Weights of a small mixture-of-experts language model, trained from scratch on English Wikipedia.
Size: 12 layers, width 96, vocabulary 2322.
Experts: 12 experts in each of 6 layers, 192 squared ReLU neurons an expert, a sigmoid router.
Training: a variant of SOAP for the experts, 545M tokens, 2631 steps.
Below are experts of layer 4 (counted from 0) of a mixture-of-experts language model. Rows are named router (the router's row for the expert), up (a neuron's input weights, with its number), down (a neuron's output weights, with its number) and show model dimensions 0-95. Each number is 128 + 32 x the weight over its row's rms, rounded and kept within 0 to 255. Numbers have three digits each.
After each expert's rows: "mostly gets" lists some tokens that are sent to it at least half of the time. This comes from a sample of Wikipedia text that the model never trained on.

# expert 7
router:105114180096149104173181140134153105121099106116146104153143164097098093136117212148092113181105099105121125124116136147088148165130121110128114144062158092170094124111161119148144139114011157154137161093127173085075110044142109135132164148113144095092191134150116143144080088133160108094
up24:139117188110143161154143142159109134156100074114121121129197182147107138101167156158115100137063081149131155071075094145124108140136077122158152152115133097131090069058093117180154146101137123175109119160115135149089128117162094172107138199162181115176124167143132142162096156168124081191
down24:191093062136133141126131110108126181151136182101147103173164095097109190146113100114128110146106059161163100210145162104130157135098112122128111093113080126080081092159155102152101135117104098172149115168064185141096146123139126164117097097197110128114082122132150047105134138117083126132
up25:112128087158172164178131058112107147138139190092143135130088128152103157079099121140118125187148092129113121120150119177170100125178177113156130102097150091181121104170114134137160097106055209131099122111124091182082164106140154121099152158141196141141120090170200087121151160116162118131
down25:143096081131094115119136116144149211139130139115188111079150103138155118146088120090109106172139143132183134106130097147150195163101121087124150136139152156121096196079074115086089123125128122159158156162092152153118159083147119154134183116107128138179093209121111118111115041047150128127
up26:127126162204123097131144083141113066108081156098156105087112161123090131079124146174168130119100084108122152124157141161113084206115113151144109103073126097108136165145169059137154151110112157087045160119127111150101168113074096166085188129126145128123174129148085173166081136114152106136
down26:143130076126172148086098124088163198142140140196158147110150138193142203094089186145118149108167069117112091165188112105130130139109096087060150142118109109198121108120091149110105116107133133143082126121099130091166127157110167111141059082106079135096152163159120130087096145114123109168
up27:086124142131095159094176149210141116116152091086102107148112148108129102133122094116108108169133171101106105096127134172140131155213109158148216172118040146141108108103135136094129089135055104109157079135122155118143142095178055149089087118147148162109131166133153159122118077138112127170
down27:073109127154115040165103140105126120079092160130159104097144172149054146110106055161122112113154147138079179120155101112083119147083117093160100143144123113115130143139089130126070167139105177124088176112092128135112185106181167084131074184104146117121104054136157118126116141121079093132
up28:185117106136173141114163164137149184163076136101059076191116144145159134156135103156082123150143144134158142064171072156133146137116140140112117098060097078135120151166111109112166094129103128178106153102097194079126207120117125112117121127156176125066164131133119160120104092137136081181
down28:128117173091129139089165128113096125135148133116102191109117111182122149112129176094137187141096133129142112201080118115174096132137072180090168105153107093136124118145174102102089138123151124154160190143097090100143146146140169085150142113094202105138122146154090024159162156174125084088
up29:117111157080191149138106125082138084146133090158132069167106127097200115161183181149145117108103159125093201151082155109122143160115112127140095131165130090148101155150183131114173114099116190152083108165182197106133097098142128140127117154148144069107104137133173164072119161115189123134
down29:103142079140089191090118135128090085156122112095177154140137154093146123139131129152167141097164113107137118093107154050142132085085100104133127134165061165107106149175120074198060166154100158145135089077069081101128090102122137114089137164081126128144154143118133153168139077165148111067
up30:138094151086110226114149069156145137099105109106125161125088183075148114156141105127141102130095144084134124094150083111133144129135121127120129185095140107139131138101116106191102150066092037140053117112126103153072142055106154198100120134138078088149123161143113125122130135127151074132
down30:098122144152100108147092179096187181151082183103106138141206097147133129136147116115087178137084109133138130091127153174162172162096062172172152136143094146103139091131102087114096104080138156122159161083145177097225181139137080110129138142092130144149115119109143126112177103095111157162
up31:135181084118161111077157162095171168125103161130075114177111123089114173096085170109107104156143109140071166038132086102143096149132084144139130154168186102112125167107134157158179140094068138106145138143096114113121135166151116109111132185133101121122145054155103206134126107145120085088
down31:161142071132110100172048101147166120156124167138171162124142091138128169165097118097138105102164112086142136133129156107135142101068132149129142120175066170120092089154062117087135139140177075078150159125139089105108179131153122127185064184057104182133094131117160117115156089147140093128
up32:094167127124128125074144189113119118120125090078114148192160090102144140063102110189112129148067126139129135094134171126147140099164074153169126110136144129167115173113143160170139122137087124170133173119181165116155149110145109101146204179134190152130162188149093086130110144184070140178
down32:113158047150090130135120125076109169142194172036114160139122133124132091102113139050157119118099160151106179108103132136103120069077145119113090176080124109184138227146102160151111154168144091097108117144116152127096145134092135068131133138135116077116169140128109118138151152139150136084
up33:168122169081134177150163120143111056153110129185126113111101141141137065152141105105099132143100095155151083132032123127118116138153128074176093112181143143091096084110128152128137050131122186140138153095090142099137190145107141098139167135074136115125122045139142109082091104163091157129
down33:133161179099133114110159117118171140134156148072073133134152171141185145127152134111139144074112079141156227120106143152150123112067142118094190114175153096116122141145155129142135078065173096104096117084092082078118111129099099121126132138066158203140129113127115148128130166068098167175
up34:134142189124106141102134126065148122124145097106071132161155134106141095077117154183124124159041163126046126178059144175120131168129129161102138166159116086166188215124150196136145150093120149138137165161104126114128094154107140143148123162131130084170165116151113123181085114154117117123
down34:135161127076136054109087073109135210154115120102131136130177129117185142130109137137114134137155104088111132126152120166138138136166079063188167100143195168156103160133102119112137173100072175150061107184111181165088154088121079130167095109114143147111193103125131148141120129162121132146
up35:118137169143145106107168122121162094126165176120143112041125149110133116106073131109114115099085141088180091128119173143131169128133131148103039160026116129156139115170118203092156168167139139106181108127099135131119166096156157097143194152128114168114154136098129158155160069163160126134
down35:163103097150108129114060131034081139149065148118118164151164131138149080086183166107083130105177119118100105060193148107131117135085106132159168107152135127113122122104185121119122138122097112158161130208196154078153086181135111135153081143118148107100129115104118080126121095132148103160
up36:131072158136157186092119143148178091183126142136132092121160115181198145148161127184103116118137179103101181148110180094113185122176139116171140167115176092162125097123159125161105104100153164200115136092108126116165143101158164121137093125124078141108123121076186107176073127162166148100
down36:141153122093133113158162098139161125144086080156140146162121073128071104078114152097165126095127053132145095115131117138173122093168131128035170163037150104136195160139146112108149082150123120091143106129166162142158172142089152138122155129076115171129112151082104148174069146172145142154
mostly gets: " John", " William", " Ed", " West", " Fran", " Mc"

# expert 1
router:140142186124164121149128093145160032088155142086191175091134210083105134133165109135177121103100143106073071131077138113114079077101183100139094130117115085187109094179115143152136100136123115122118122128085126134080132136086155152107132083147113120113090118139144142172158118146101193139
up70:171151139101147132074151083149101085090132178065179124207187147111107053165112113124100147102125139108109125109145182143137116073146106097155091111133096127183045101140152143128147151145084145163125100135121149155137121074125123175140154139136097173058121165107115146132072084140127118081
down70:148106145149101145158126125127116167077166114158140169077129108148098099103145111100157078208133130172117120157129194072104171046103125051141116161119078108158164141128156149170067160115141143140111130156134119149137184109098120105146130143156158102109029149101150135156112096107142089173
up71:166104176125209136170115119168119107104151141110129156088150173160114059102114130146119140131162103120101116105095089139066151121102106184168142126181142099191095117078129097148113128166162104092115165132144137117143102145126091132123196187208142125120077087079158092113181118081125171132
down71:098164088176162112051122162071105122128133124141117151190081099118103122116128081088109071109164221100134144098115170104162132084135103174157134159141151102072116157044128116133121116099094121111112130146129182169178142107118153120069085141142151146118111138154136162151078113117145159187
up72:159150116149146124074113087114094086115144124088118179147148159124081082099157104170139141106102173158122178104167185146109110068130148142143049081097146111147137131118096074141162120169131080138051138132143165164155178163134073098157165197158172091159156106151101144152157129109122156152
down72:068153146152112143103135140127169096105131115077122139104146175091163112195143121136082169113187111162139203153115126118132150137058151097105116080120146114142216100144081154140106123174142149135075087129103120154124153151185100164132085094117082098153157109136164129099076179128181127074
up73:152105140098177120110128095083079112096158145106211127132109162141145169095089124114133113081165149170112136119113131158139138081119107156130108129146027102084153167179124153176126128141114111115119161070156116118161127081089131064078148119068073111098097079132076132150160109157125132065
down73:103183106210107177141126128115138152134093126101128083137172135101166164117184091096159112157119141120075188124170128140122148159118190126120116159094127113173123141101115069161124087116123144201112193144108112203193137174076136082155133141084135142140072124128093149118072135124156141127
up74:167185178120179122095145126124135065096112140159155138173133132094169100099128087120135177061067151143197142137086156140137199128133107097092095160121146102153146129145108162115135099156110088124177098115163139124159203158129110117125192075142081158108131116109056145129149108117141173175
down74:077110156196157143080092131138181078107098067084072115122085176143202129136132094167134108140138105166126123099154096148110163170106163073158113123130172141148149065173122146097077179118131136138145127195156118127153191144133126073188087120132085111155134113138149085139102118119129150110
up75:093120087152139148168145081150128097145061072136150139158139126182145146115102156100105176122069147100186152154059159119146071153171113097139088105144098158121103078198122149102141118137118149187172091065132150112162101119112165166074154128134099161119123157135171141156098177182111157153
down75:106115184151119157144146131091161133193186106186127198047191126144160124089137154129124150159118149184141087107165039140177114075106143100133088109138089117111159120085183098103043130165151136152114151144134123139097085104118137130135130149148131120125106122148148100131079082153129143165
up76:142078180113138126137151058137129107110122163166139165176120162110121149146125074137073129176125146116077119150076155148117221206126130096169087101078139109143135101113061116160111160114083146129095150168088119122082185129114080137115123135151103182082129106161125106152110127061156108136
down76:126096100093140128115150147081142123187126157122112125101178134134063155146082142083162114143166123144176130096181092118151159095206093102169116173134095153143114194122137071138082110099152120172118095118163163143113151143159077099176107170148116088158132137077125179065090076132155171139
up77:177089174151131148151118155095161110094142163064120117147154088130105097066073062140151165068126107068172098117181117132118141170111109115104174143076134216166139090177125157148143171162133124099068163066106136132121126114112083131138149119135170074128132107113129093112105096109151130103
down77:064141148123156146120116132126072107088105127109087176076156108061156185192158136108125126108161164142106085142136157143102103150119117156132135147101064107058120176182167087130116134125189085105130110143110176115106123165150134108120158119160137126161165139127066186052072100105145145154
up78:208147159161149073129138147122130105135118132103113157122081157137243089145115098080113125101126071133122123117144118079074106143153097133176095174135104145085099112106128152140089148092119109141129110107106044186129137063156115125139146147165087156102118125155095150120094182155074128084
down78:097116154106152138075141114202080091128123113169084105124169122131120146059186148093082120147079174152117122165153080172131094101105180156115119151131183083108113185132128104154171072098151141083137151195125123153122149165171129148147179175078135123086125088112095172145093119127156145148
up79:103149127131141174171083158133092163147134127128137125149122116159133176169127045117162177128150209138113122098070200131093047196171145117121136114102075131133143098137136119175143133093166100105128100146087133137094108134070152156139149067181140112183119104146078146140097169130141157148
down79:100096105187099140130146077120087100121129078219118114152145141183166132156058131108104175091094156107104114131129170156121150105066102136112127123169188087131104132088106115143067136132100115103096136121164083084080086155146140124160168139166122107145115216176097114137116098153177125126
up80:136120148106091109096202093114159066151163144096146138148102105124118148122129060111176127078155080126082157062092105089126147143139122069173124183125102115144134072145077118172130113116119101140137168135099088129176137113108197152136159150166104151076122093097096194112145178120144181097
down80:140156114122095115119114137120096120114119087123117114149194088128168148150129161157152162151096186130216094158132154145143127088151113141144161107144182167129170180093166099085153169078180173160188144097081124114084127143167093077072152139109150056207126128117153135156160134119129117108
up81:154136194109179081155183122105132081144133118122157158099143164121106133153107113103135096134109135160100125080116130105120169132099191144159120080155153170078122082154170051125176146121066153148070106136194128107086060146129068138097158109149149154095144170096181091123143113152131164098
down81:070142161143106136135088133197101135180107107013139115144173096154160093118158154137148140112167089117086147101088144067156123152073149089145115103121121169099117080126155158121145084144144195086115097123126091138138184167178141146132079135083113128131133119094132086080148088160152133099
up82:165177186092095140169147090082102096120070129100151141201094132133083126093087120147111112175120122141172138119130129156194104135157145187155131130105155152107069147145071086127127111114106101160109147095110076089137094023098093148113133149155088142126143086105127120140047139133124143144
down82:083166097134097093051139125130114111194168113128122104105172114127097099151175092075082107165155093159099140126151102157114182155159129152111112048136118110129102175143196174160094159089121098131071067170084069148108120121168111155157104122150120100166135170112149124077141104142121106105
mostly gets: " re", " sp", " p", " j", " sh", " res"

# expert 4
router:140143151145122127150165126118103147086184143131144077084119133197169100101086159122194116149090160120151094135104132120085053105137121146118121122126114083138096140103132150079216115126159156113127100186140170125159122167120138140111112143119185091091140119184128099143123127134205236129
up70:121128134123181121138122123126132155149089145089143139120113076088133095122175097139091172079150137088112113177124180143181146102114109165104140116147184090145095090105106101102146102155136148060151097142177150166125078117092180101091073115109114116200112184083162090115102100194165158189
down70:134109156213102085098153117176127175100120075163099078169150156145167139160165134135118090165114095138129167187134152086149135148104103128078155133145159140078113126108139101075114209149186104125092133137071122160127071110095159105132165148076082166161124160115119099110125098165131165087
up71:148137157115112088182136154196116116110094157145105053093109080160151119114142041146163176133104127155124072130092038113121105128157121117164128155147115125103145105149077136161167138109156043085130092123116165111161073146128097136129180095143139166174135135143126143113144179114094146073
down71:136096236144096103087137116122101148161139113148121131145139187144158192145117126114120121105209141120136169116098124078140122069151121112161181088059157167083107152128140196153109098105127135124080176088072113118075134154137124150121127151165163132131120067102154080106129104128171156149
up72:164092077112134212116155199175120168111115082109118133164131153108112131167173196083135110159068138129123126067136136159155167153093150155103114128132097091158190151133135063123141129114160174082119141093129187144144105143052110129113095096149112128090140124125140099121130075171142127186
down72:147164114147077107084152143119127155128215102138123225108131147145110088132104119118084138073152125166089131114130097183113193142097129116155098149079171109153109117153148131070106209146151119111124115116130090156099168174093114121083143153134132173195174164122110146113167178134137175109
up73:137097105154167164172116124133096126105111189140150112147117138127127053104162171111112161118048154094098115171098144155165093171079124157107167148149164090127153122154126122138161163138101162166110135211134149128086079163137120137076077066129165121149087134200150102119116103146178173168
down73:115122111143081121116166104156145113140209113118117187097140131185135214121096180187161092160141141175113126138093126087087126120142160099135134124148115133162088092129123090129067143123162055121125071133119121146168155096093124140108042157110125099113138075129116095144137094145163115046
up74:112157160108096145153157142091147128063025181130138132143110122175067139098109122169106142114167118078122117152111141120110131133113200155078091126123156155192149117173053114155161109156149118100127147099125140138109106154163149130133181110156117145084158086151143162101148154222173112106
down74:106123127164132121106133132135100145110140157163126137094142122160191155079157110122129106102132062083114151161157112151126160112122090103206119088124074157122163213154113163089075173160147138133103100136095073167052164140119122138196166144042126107146075158146140147171125151152122155136
up75:104155136159114124141178127093103089079120146169141069144168086152133153114163197117134136095104101120100164095159148103149130123100104125166132147120103148205110187136103157116171136133121018101092175165108191126131132064161132162113133140203106100139119169141122166123119107158176137168
down75:128090089158141153118086163083071113139166133107093118163058161118136136085105108140099152106150123142107106099154151155141163059081118119144120036083093124139138145115194154108120142137112138110095074175147105049138118186130124099084142111208167071191138133128133140144118107122110132154
up76:157160131110112140179192169166180173126107080121094063109120093159091130120098145079158175110092183119178093084151144098115098150157096169155113155172137170118129110122147119112153178173157104147126097114107078140116084095157073064139083126137112115151035159137090123095144108126128131126
down76:109086063096156153170106152094155123128059121153201172151153149104158106100133153198132142127154118148173094194140134126186063138151151094146140067141164110138115167092164094113134159118119095144195099147124117146168136083107079121174131170111132141117091122137108140130103186112078123181
up77:152131162132138154135169143057115109134237131160089118090097120127128148085143119115156073081162143114179118107169157151178115100087170138123097164130051121155147117124104147120151138083098093190147099124132077188136127098096132167117104174121165137133110167132084096083158124125170186142
down77:158149154087113134090109094122149077169179166094173138176126174132146134060140145124122095155105114189104143096171093144162097048129099118087147116167167118144120092134132127090068131151122133114102133114114081110154104105132063145138169126099161128161100228133203137113122083139100132161
up78:214086139127135170140184130138100142163085167181104128164097147159070140112078138199194069167156137116107165154143124099113103120115091106130114078157111118124134103118103090131131104123138092116131136170098113059161051163114119125090131120152111141138140129126053128107146137095081072172
down78:089166151100089129105118077127188084096148138020117139165115103156146127159161142071115125108108114116138129161117126158174122104097116132108132117096079110154148153125117149086162189119146148084137141078119121194149113131151193093153195157079146126048135113119118101135169140169120191108
up79:155153140075167119143126131082148152169144136146129084126113176179152081119103120093158119171102145151155166109087125139093189131100137139050155188208121141149106125143095089151142123113143127073073145110184074129117126113138158100171050120112186114117144149177143122095112117133180190122
down79:057116107104102136109103166136127078101141150105134139142106156040147113140182139129113134124161151130126129200154129113140139181138120111096152168082172162103106149121111099056131134129159133164140149129119124157144170100175148142088112206141113055126215098164150192154162138168100149094
up80:118134084097140134127123203113155187085177126099117105069074080143120117083088100115090091103178119140132105117161122196128106117165142160112169152178109134152157158080167073197101145090135102068150115157134143093123165170073149172071089095160120128147114144116145117097118158157148117110
down80:159114084101129114104140137087085131090133179178142176146132158127074132086106171102095108103123114124127063139155077086175123156116117154097189100132122118097174095200157173150144134080115097177134186134076148164149187133141101122110154177142122131103138193187083092108140121102151115170
up81:164116110205107154153124145132197166081150152116072098118129082132138169115110146155093144117122165115121111093184126178060166116177119193173087131127145136133124145065130131064083129154092107142106157116126117085132123095183093095177086161129143138171107105113149115120140178129158209124
down81:116142159131113153172131185138164140164154129122134078102108111119174165152101074083118071114163130107222087115145158110152116151125149175169125137110098126164167064130123185141122120121165115104166084195184180212127136128189130095123149134111149075145106116153149129069116137127118094108
up82:142149166133123145104129120109145135117143124102131152121077188098113116092165178177104106176161143165125119090107147143168117104176163184085142220172114191157086125041109119155183082143134139188168126137178168142110108110099121145129130136140097134133118121165150137158086153168129210136
down82:159061136138182142093143153145164123121186138073114090209108177106163121086099116113109099141103115172173179081085167143121147099085097166160140092196143133099145084156135137149105158103100142176109159112097133126134131148125091113159137103053131101149134155150062134098138135086082167096
mostly gets: " is", " are", "\"", " have", " this", " been"

# expert 0
router:149132068124149169205105167140200119097169156145144139112098125126091153145174181130168200151125109117168078129091137098156174144129134135142083111155120122110129177144128095122134161159114063187113076136152150082068136128101145133148109111140120129163150184092059100135175174137142177113
up13:115103135108108181142198163137164152100149106129125130133095153160058097136144194127128136132054127084188104117206172120134151140137146186133024108160122152157083181140140119157114136084125143151133132136124183126121079077075139152143124158112130141139134166155122117167120095081171153107
down13:142115075111174060102096124088111142159108132145122092183158181125125154080082127155089104160136122172177084164180119124087083157115070145056161123116149083117104196099138098132124153161097105150106101182165080192123122106153193111126130135152118074156143153103141100120152112138127154104
up14:123071098140100131119113153087153162108128130123158118143148160144164098082073194148198144135118129092140083091107170097119113174119114144167121119169109171130113099066115139108107119190123107179161129115122162115036058162187103084147114114115164082167108095116155096193132141118155147154
down14:130137139146103149126144149099120203182155073127128110115115071113182043177132174080163086067169138179089112113158108078147141164122106147125111093157120150176123104166133157120057143111170165130100155110056131145069149119090149138103151105156154094175155164127112131134108098127121148163
up15:117109060120199155167176158130099100126158139098136133111114179139086154155146179129131149140061095182184169161129164155082127134114136152134161115162133185145123094095096143157120118125117114108101185113171165109115110127122137080088131141156079134036160104169092105171142106128148206114
down15:059117104135127115099228121162183097133086096068119142153125126139152058140114141076108079154140165148072114127207134077088105131129147132132136106099169135150112120156125143131135090056131212101077155118145134163113080179122133101087148123125122123116094140158142129129126111144197131123
up16:093144116068144110126109140153139158105162093129172139072073101086124119147147195129115154109132146080102105114135082141074163135090116132100134165171103091172130141174047172128150086211116107099138067161182077163122159104089092161101122118120132116132154108197140169144105149104155110136
down16:142127114121127067077122109075126039171062126143157126151115052109180108152165134121112116096116144110174159140181117134123144150129158035153179139147114142124113107121157183134118100136167102156146129136100176148130119168136139125072198155097170106068138083148106093106157106149115145090
up17:123087112099138122110123082083111104106101131139149137180118046114110118118181117090106176107134194137152166148092120180176146106156170107172069088133138146107111107137121154142164163156056087168153088139111168174185102159142134119120137117135128166186182130195080145111087148136115082104
down17:121102184179098114115122116112066180090099108123133103059148147099101107132157122150119062124121140115125094140113145103117038168123127092149123121129130122138125144115068071117074144141122181133122104069115148126188126090132080165123189143143179078107147097128167059186101102180112143136
up18:115117127104161136141146069106113138124155065086119154212089125122127144080131179091164137127112120063121133139119100138149177173168138149103092133104140062120138173160127132114103129166161090164130149119115061171141114113073175080102164099131141207117128155166071115141131158143154200087
down18:081094085146138087071098145127125162141154128164111157114163149091117090131122124144095085130089106173117072108186114118068107122126069154101172089173198166145205106139140111133050138154124090160125107115106127138129120164134127105119139131168139176154055154148161122113122090057175108149
up19:187071137129190085144133178118173160108097164130109160145109144166136181164165110099143169140128153112145036041139128145154151153134124150172105197174149144119166132097116178135122133158135125116095170087091118131119089144118131053130161092096099140162168144147149188118155131103115112155
down19:097107115174130168102109115120124133192156192090111099124140095128074104157150150075158122128069107172145173145094118130133149188128160174149132102095038116121120138152146131112088141160124090129213117197140147131142149140128134107163129144150121113166074171118087154097181088122091147059
up20:079094119116147120072081097159052133119116128132097079122067116129126151097083181123090173146107107104163101082097171161110146181175179128166128133150126117112131162143153091149090089076090195133104170116094090108221150123138122126136106182145125172156145090126116106141109161145109090154
down20:156122119108142072139114136172158091122107131151183199112128127081189156147126120070149121131161105127104176148108125094103021078146155104134113146109156124143110119191136150087135101148140161098158148120153114114084062194194093169107103129132129144148163184083107166125161116083134106125
up21:122126082089159116157128149162158140200143153053094096145117158126143095165090093053136200125065113066164085057122106132149119092116134112090128144104164103131126128131087093103121097123177112173117098049076140118103136139092158113144138096120146175142124117057110101127116116137145087111
down21:173130146148139110120150106100075168091114137161095113082160140162078127099171123092121130179198146146127124179117158136139125166078118138108142138122139158139171125149231106165116117116142081133138149126151059132159069179079129197150160129124115097070086112153087165094169145094134105166
up22:176144180012164136144124102101150083118065152072141182042142140127150124167085187123107140143108093136120118147161076113157156173091190125143144132106140145137149150184084131173163139137141128098139077124118096106144116117167113153147119067137127177144103168130171099130129123145143136156
down22:137136133137119141144168118142145062149163109151160119132138109186062106180152085173088156081098176079111086119187140128131097154146091119151143142118205068116141061118153133179130113135130112153226143134097112118167157184124176103113119107063141128132150101138131141184147136165100149129
up23:142112122155180174116148102150109099115068086117137130125142119145140069113069131104136120086135120141113143174057129144154124141151132197138124120142131147159132167140107127120149146152125134152144107111087113226133164137135095116138126072099187188075156193158053175166065102114085086113
down23:185141137099117139107152179156134147162151108097168172086088123153070130183096117148096057158144078145109163118135075138163100069170147124139174099111132177151127148125124158074092073109122136092102088118144118181156107121121144115099158137164132132145080164085041144087084119124174158100
up24:097150161071047126151129149130151092151178147085100132124122110135156089133163134138074130167112150109136161064110153063187094138162110117145104089129155136085104174088070104140123122160107108180083111159099144137095126094146168116125058089128133136138092081121106141073186169169174160132
down24:110141098120085109098128110147107183159103158135074140140121105163126174103160121119129080089181109141152124151108136105131149124159184162109112118140121198101138105193202192072112119088175129108126123145135135120106069141118193101103165101121180177082189136142156157106135073131103166189
up25:120133093132125175136137136181151142152140108142172107124085104117162079161084096152104107095169124114137123113108107084147149080116075142177159168118165093185159193138096125091163092166119092122124073194105121136154123123162108104179134041149145152151162104099175122092148115207119181100
down25:151107134143157167086104112154126045202157117115130163115144100076187097134081113091086078170112124187119098100171143132107076143153191152081164097119124169136135121094130111125116127115121095114098167144094132203102106101152115116131046110070144125095089142139096148159154120105173115166
mostly gets: " pr", " cont", " stud", " comm", " serv", " ass"

# expert 2
router:143141134103120105147146114133095120104105160154183146159111231133152150086159063141125107129174134132112111167152134075141127177153126155136134160066112135121136197175110072113119092095099127081133164055098108109150093088120125149140141166128143170061113111155123101200134202127169137129
up50:128156050157104157166123126144131171040155106124099156138155159076104153156105110108129154174075098079117094102117175097156102094110151129160176158124145165093178165118147150182146144181111184178125090122118131136105101124093162080131153113161084164144132179099144088096118193165140122119
down50:187146177126152082087086145115139098133165114119136135113114053085134169144178116123105097182089143126097067118140152132118146140123124070064110129123106153106103108105120194137145137123113125166142184191087094116108147114196126135152127172071141102121107063166172116131158097173156103061
up51:122150107127126114114086142056120116138129213175167119154073166167134120124060115135148117161149102137136188125201122154060156153138161092149129177092094139123101152105073133179099124120143112109128133155108149057150096104167098129167167141172128177158140138083126113201111154144084141109
down51:157110134164045127116127081109147134165172128138085162134196121093136121077140182161107107153111153197103153117073093184153157106099071128118186144121159109100145140106116115143136167115117126170175128132198134057135162148190185188129134135144136143111137107081133108133179103111141092117
up52:130141153120121107075144097161110134111148051135172150158121118092179141086107051131198154074186141127092087121107152121105101128166132126124132154110081118122154168106097089119147057111070160143133078147131144138105191192151138132069136120125117144119059071122156130141144142193155112132
down52:126096082094139156119126162091107119094157129128053091126095171145154117075137183130082136195149106183192113103148098187115091144101160147130141058118191154113132119147159166150125169114194128165122167147137097142074113112170125186138097132078104144163129111132143117162165122083098169157
up53:191095139182136124143128113163063116120157111186130148117111127122167076177156095157148168149129158115068150109130113142135084083163098107087084140056193108135120196176134163131209121141092125119138069134098153127107104142118125110090138154166129142123151129108126183095083151132112078186
down53:143118091140121178126104156101144142107164149141127084120080109127201167116080105161049065092131123116150123168121148201090155158118099109136146159138107112119082109131077113161109114139164129131199132208101089120096118112144119148176102149094136119200091092086131164158135077139096074132
up54:129140144106135063195130161134093167153139153123119112220092150138151126129104102150080223109148088108085141133096118061143109143110158105079196170128169102129100142164099165135084121183160138119074128153105165114144148138140147096154095123121177138112118116074115139091066158147164134153
down54:104111132178108139159160123142160126181045087152154162105119207124140128113137078121097160200141103129098108123133116096200156137122134060122154086149092160151136165161093112098102133101164115107113096070143186188169127106168156112102130109192120108103144157145127149144120120089198143146
up55:161120109129177099059140057139120103113154141050165067158100129111165103163075096151135070113160151101101083159099101150068067165186123150130138143136082148132134166141165194106160118102098170126134066148079148132096171141122156146109155154102146135112090090114120118137128105160154090139
down55:177122163132165145109070188146150118164197170156152126088137094215158111139129110158077123149126128134121148163136130045161116152094073134142119098131133140106102142120135120165133080105093077135136122096175166099137167169068159082087105133150134149144106173201129078168160091129144123138
up56:122111130152104173093126124076138127133143138105215146131062153152208143124123091142112108110098134109104178154170040138102132121127140134164090143105115133127102142123103132097118173167130145177116162095076124150134127112058172137165127186152058103131141168153101074079149126164182148082
down56:092157156142116125126117100205164111140116130126060151145111078158155176108200166136144172146176095124119110076058133170142119084163150109138091144126139127109089122138170173080111121060095123170086110107144149113094168140139109121109121088164131176073150118155127102214102083113124164117
up57:165126082113000185118130094138086108120104072113130083111111143141136109079143122143067203161095136114170079145145181115073090092149153151106164120147109160146147183137092109109129147136124153122109168117111129078103108107107101148086114133104116193079126111122146156092137161106115104118
down57:189119141091115124136153142066102161082097111189130102112152152040089181122115129123054151107126117133128171135118106137087152096069117126052126135084129095116142102149082118134093109092101114123142140095138122106173114148113130099111187056176172109162104107087143104157122068128130177091
up58:123169102131132151163181124083140114145149144096118053095131175164131139134162146135170116205120023112190137188165116110124120190147162137161143139136105102118138140113110125126093155101176152150171156160130175099137117089139132061170134171177122147166100134088077084114096135119159160132
down58:106100119141162126175067117235134162114134096160121148201100079130148119148153145100161110110130127131102138116167103202192186152137125094127051173041149139144104082111148118124089126152086141092111151128166102137090155123090104117185101143126169107114136146123113144141134115110080101129
up59:118126084144176188133159133066145095144130155139136135096129147102111111128148108152152156176121146077126090149079121109129159106180161161159109173155148166156183134149065072093182104108096130168114124122134190167133119108108105109080099065148146118133101078112183192184094174183152126128
down59:084112127130050091150147141105132158172164161140135168107172127135121185089155064104120107172135116186104168188092121146138183130139098131108165088146075142082165129114144177083066111143146175136124113136141114156086093139168124097145083147120116156145106151094178192156122199104156117155
up60:149172114084086100112152133119159168081110118125146125115133124136134107083143176151183184118165176111102110117121136149174072102115121094106105087091090176164127171100095150167234081089120061141152100119172131093035101118159138175118131137079136153136111137090127139126122147117096159138
down60:155109144164133073052082155186162192202116176125104109199172075160167147093100111093097143104141149132109141137119104129112218153107119159140131118115175126108117141107122109064163140153138170118100110137097130143203160172124171108132081149126127109154106126091122138164112080110147133121
up61:137094084180163119106141125097184166161160087143168095126074133083123146104120133159159153094178090133081152161119120065158155158143129095146086111110150069096156137112114125191060160124142132132148148087109115085077135129136130116185174159151104145114161122062077143136128130150188183073
down61:081136135127089143095071075203155111103075136085079152151135132120147090115143106060139099111088111066135143071119181182095121103149143164126155136125133140168093160095078085084177072074173119147129143142100110156160146142121158184115086151111121113109100148147171156118137107100113132191
up62:081146139129140133103152075123165140148138152090083142161123136121162137149101066162101092144120164042097133098102147126130157142136122089089115161092041101171160145078132100143132148135098122163096139111187085121188173060079132055090134137117104102136133105128080150086185149116147148100
down62:188132176111099138091128120174151087174124093172134061102116097115131170107118157054133126137129130153120133158179119142127119139099154180151125129035190170164132164120112147109120124113174115094173198112080114140053107112144134140172155143114091155148114151116159128160079146086142129191
mostly gets: ".", "==", "===", "°", " ==", ")."